From a checkpoint of a small mixture-of-experts model trained on Wikipedia.
Training: a variant of Adam for the experts, 456M tokens, 6957 steps.
Below are experts of layer 9 (counted from 0) of a mixture-of-experts language model. Rows are named router (the router's row for the expert) and show model dimensions 0-127. Each number is 128 + 32 x the weight over its row's rms, rounded and kept within 0 to 255. Numbers have three digits each.
After each expert's rows: a language model's description of what the expert responds to. This comes from a sample of Wikipedia text that the model never trained on.

# expert 12
router:081122142137117136163103151136148149141186097101100089165155155134185189072175138118128107120102153125069125144101128104149149143123163110116127147176112128141104158160156078145138135105098146137095165106167111145173085121094143095177113111150193146096080174127082136121177116118085092079087114137141106107132137176136109120149159055146123140091093054125138131114133107079136102177181
What it handles: Descriptive words and biography openers, such as same, best, professional, medal, his, and In or == starting sections.

# expert 2
router:171141095171141154077076129145088160079109181118107092173078118168134108149155121163140093089103103123118145170106085133120130171121206089107171094165166101122080092100100128121089078075133131116171123179120146156109121163119090095087195140122125158119160124184157135176126060134139102169125107141103068164118118149150145058134168152128109103096132138179203138162136100131168124138133
What it handles: First digits of numbers in tables, codes and counts, such as 309, 497, 200, plus word-initial pieces like res, ref, public.

# expert 11
router:086107143143122127138147080078158110120163121128175081165134097164115131076174171166096076162135150106160115129125081216148154146131125064108086099110144124173117150186103125137072174098101089164146090066111134170126120162083090076210147178106166126076136143210077130149163146135121123136110091162126102086183157140148118062107141134060100139126119159112185097144133127133141152116120
What it handles: Articles, was, and common past-tense verbs in narrative prose (the, was, began, became, returned), plus endings completing words like shared, meanwhile.

# expert 10
router:138151166076143112084195133138106136129089119083118137190134120117084069125142116191110171114125138124136122102132192079105180147085145104113126098122181168157135115100152194146114150149129143102088163124176085142106079177142092095152150136102173100120149117137089093102076112113110113129206089140106122163123149131168132104138172089133062146105123102162169121153139172145159083107177
What it handles: Country and place names in sports results and infoboxes, such as Philippines, Australia, Madagascar, plus pipe separators in score tables.

# expert 7
router:089102074117142118093124097131161132065121161128078177112130119136104128110132059091118145127136143103136119104122105161116173160069132134115171071096152121160097145184154100111122136114076184096167133144138155134107064165111137082152175159151181128089152186153147080163086117149177125113196143122185091120178183135130149065176102186135124088083077144144100151155124122129155107179115
What it handles: Middle word pieces of surnames, foreign names and brands (St-ok-es, Henri-ks-en, Toy-ota), and zeros and digits in stats and chart tables.

# expert 15
router:115056077109106173129137146129120062104069195141091139165154122160120148106132114184092082121088183088101159165125160118135157136094139110084145066098129137111119101191087082180076114155130131129094161181122143187111158126081068152085150173143161089139114110172104104167106101087167116144149148142102132122093113118087163084113202113137103148175148121136119149146185137078157140138140
What it handles: Spaces, commas and digits within numbers, dates and census statistics, such as counts of people and households, vote totals and version numbers.

# expert 8
router:151084120094165191168095099147127114051139131110169111135053141137184154077077068107109158109098136102102085151088081158151130134144151145138148143108124083159126098151102127159128158077089120124127137129172119192096110088131113128175119100173129084086068132173113144156142088171097139138108116131164078187161128114083120168136136139136075140140173090106074169165129110093110136171135
What it handles: Syllable pieces inside names, terms and infobox fields, such as Kar, Cl, hem in PubChem, or in contractor.

# expert 6
router:175107178122097170182148155131152107117097175154176121172146129145140112107131164166117087077069113136117147110142121183197124142147153091126138086158131043127145117125070080103133117103159159136120086135160141122112101188081116092085139168144147127135101147169126097124111133167084061063176150137084102173118160130159137114139176162096087101142110131124099168106085160134168127169159
What it handles: Nouns naming places, institutions or roles, often after the, such as County, village, club, district, restaurant, politician.

# expert 13
router:155130148085128126190117074146104136120104135111109113136054076179107180072138100166135130140101126066167122163132140166177162165139174054157081134160168116091069165134121109126088146104114182091155135165195108108171123178121145129183143165137157162133149140167184128144087101149128110147101153150152088156176164108094114115139162160138137070111179147103088151147135117170189070101096
What it handles: Line breaks, periods and final word pieces of plural nouns in section headings and list labels, such as Musicians, Places, Producers, Occupation.

# expert 9
router:070160085105082132167164101152090145133101144060140105058084094109140172139194104117100146095164132097122164187165177190149082138099151081132079085143129087086100099138076168156109180133127189123160166196154137143167165151092106158132140191089111095169151100141122138185142122169143137146123164100146109123127192120109130087194174123109136144124095083159149096144115176155099082153114
What it handles: Hyphens, en dashes and apostrophes joining compounds, names and ranges (Mercedes-Benz, father-in-law, Schick's, 1942–43), plus sentence-final periods.

# expert 1
router:168138100142114184118074105077155091108092137090196116118098136175087142077151082204144129112121148170163125114153136152145145152100162112111119122163164154126100110145161157193067125028171082112159117167174134185176154200093130093139146179144151098138152153127121158083099180196088175140117161112113084123124113131095116096152149130056112130125143111115155128169209089078106114123110
What it handles: Single capital letters, word fragments and pipe separators inside tables and codes, such as car makes, engine specs, strain IDs and formula symbols.

# expert 14
router:149164084079149165125167090146108186118116176108078116089079096102111090123124079110104139102149142112143097096140161158133128117129196099097125149115101125163088115130109153158151119040135176150152177119168167160155127171102124126131121163123169167157086128096083100101149168157092109135124104101120104120097215101111170080144152092098070124095093126136179168089144170144153135149115
What it handles: Month names in dates such as May, June, August, and place or personal names like York, Kansas, London.

# expert 5
router:114083097167125185160098157108111079177110163088168092130123092154159189109161133152076058146132145136149147176138165149061180062134133094109137071145148155145108158139121139152114157141179191168172152082146134186143072142138109104141182173137123123101175072109093095099099160154121113132169110172119133171155122115082105097085152147143070113114097125099187133136190154083111119114151
What it handles: Dashes and colons opening key–value lines in infobox-style lists such as Platforms or Country, plus digits of years and coordinates.

# expert 4
router:148098106118139122129106146171139140074096158125108080162081108162119175157153154126097096118091150154146151155120114163117098171118171100159066075130134174186092071182153138147144111061172136161186163092164145114152157196063095171152073144125184084094154183137128158120124150152134097085177118147106135158105120080108136113195182098112114150147132100146112119135129118165155079089108
What it handles: Prepositions like to, in, of after a noun, and mid-word fragments such as or in vor-acious, Onc-or-hynchus.

# expert 3
router:132143129138140149172183095155118133102159101137110124104094098187105121080159115108069063150116174104129103190122123191085140153125135147101105123148152120158092152160083083130122205077108109185161151098151147131112097163115134143158191149168165096094137185160143125149137128128083115116138103095116145103118187072070106138088116113103095108085168163164135108158154189139150056171175
What it handles: Prepositions and place words after offices or actions in biographical prose, such as sheriff of, mayor of, resigning from, central Helsinki.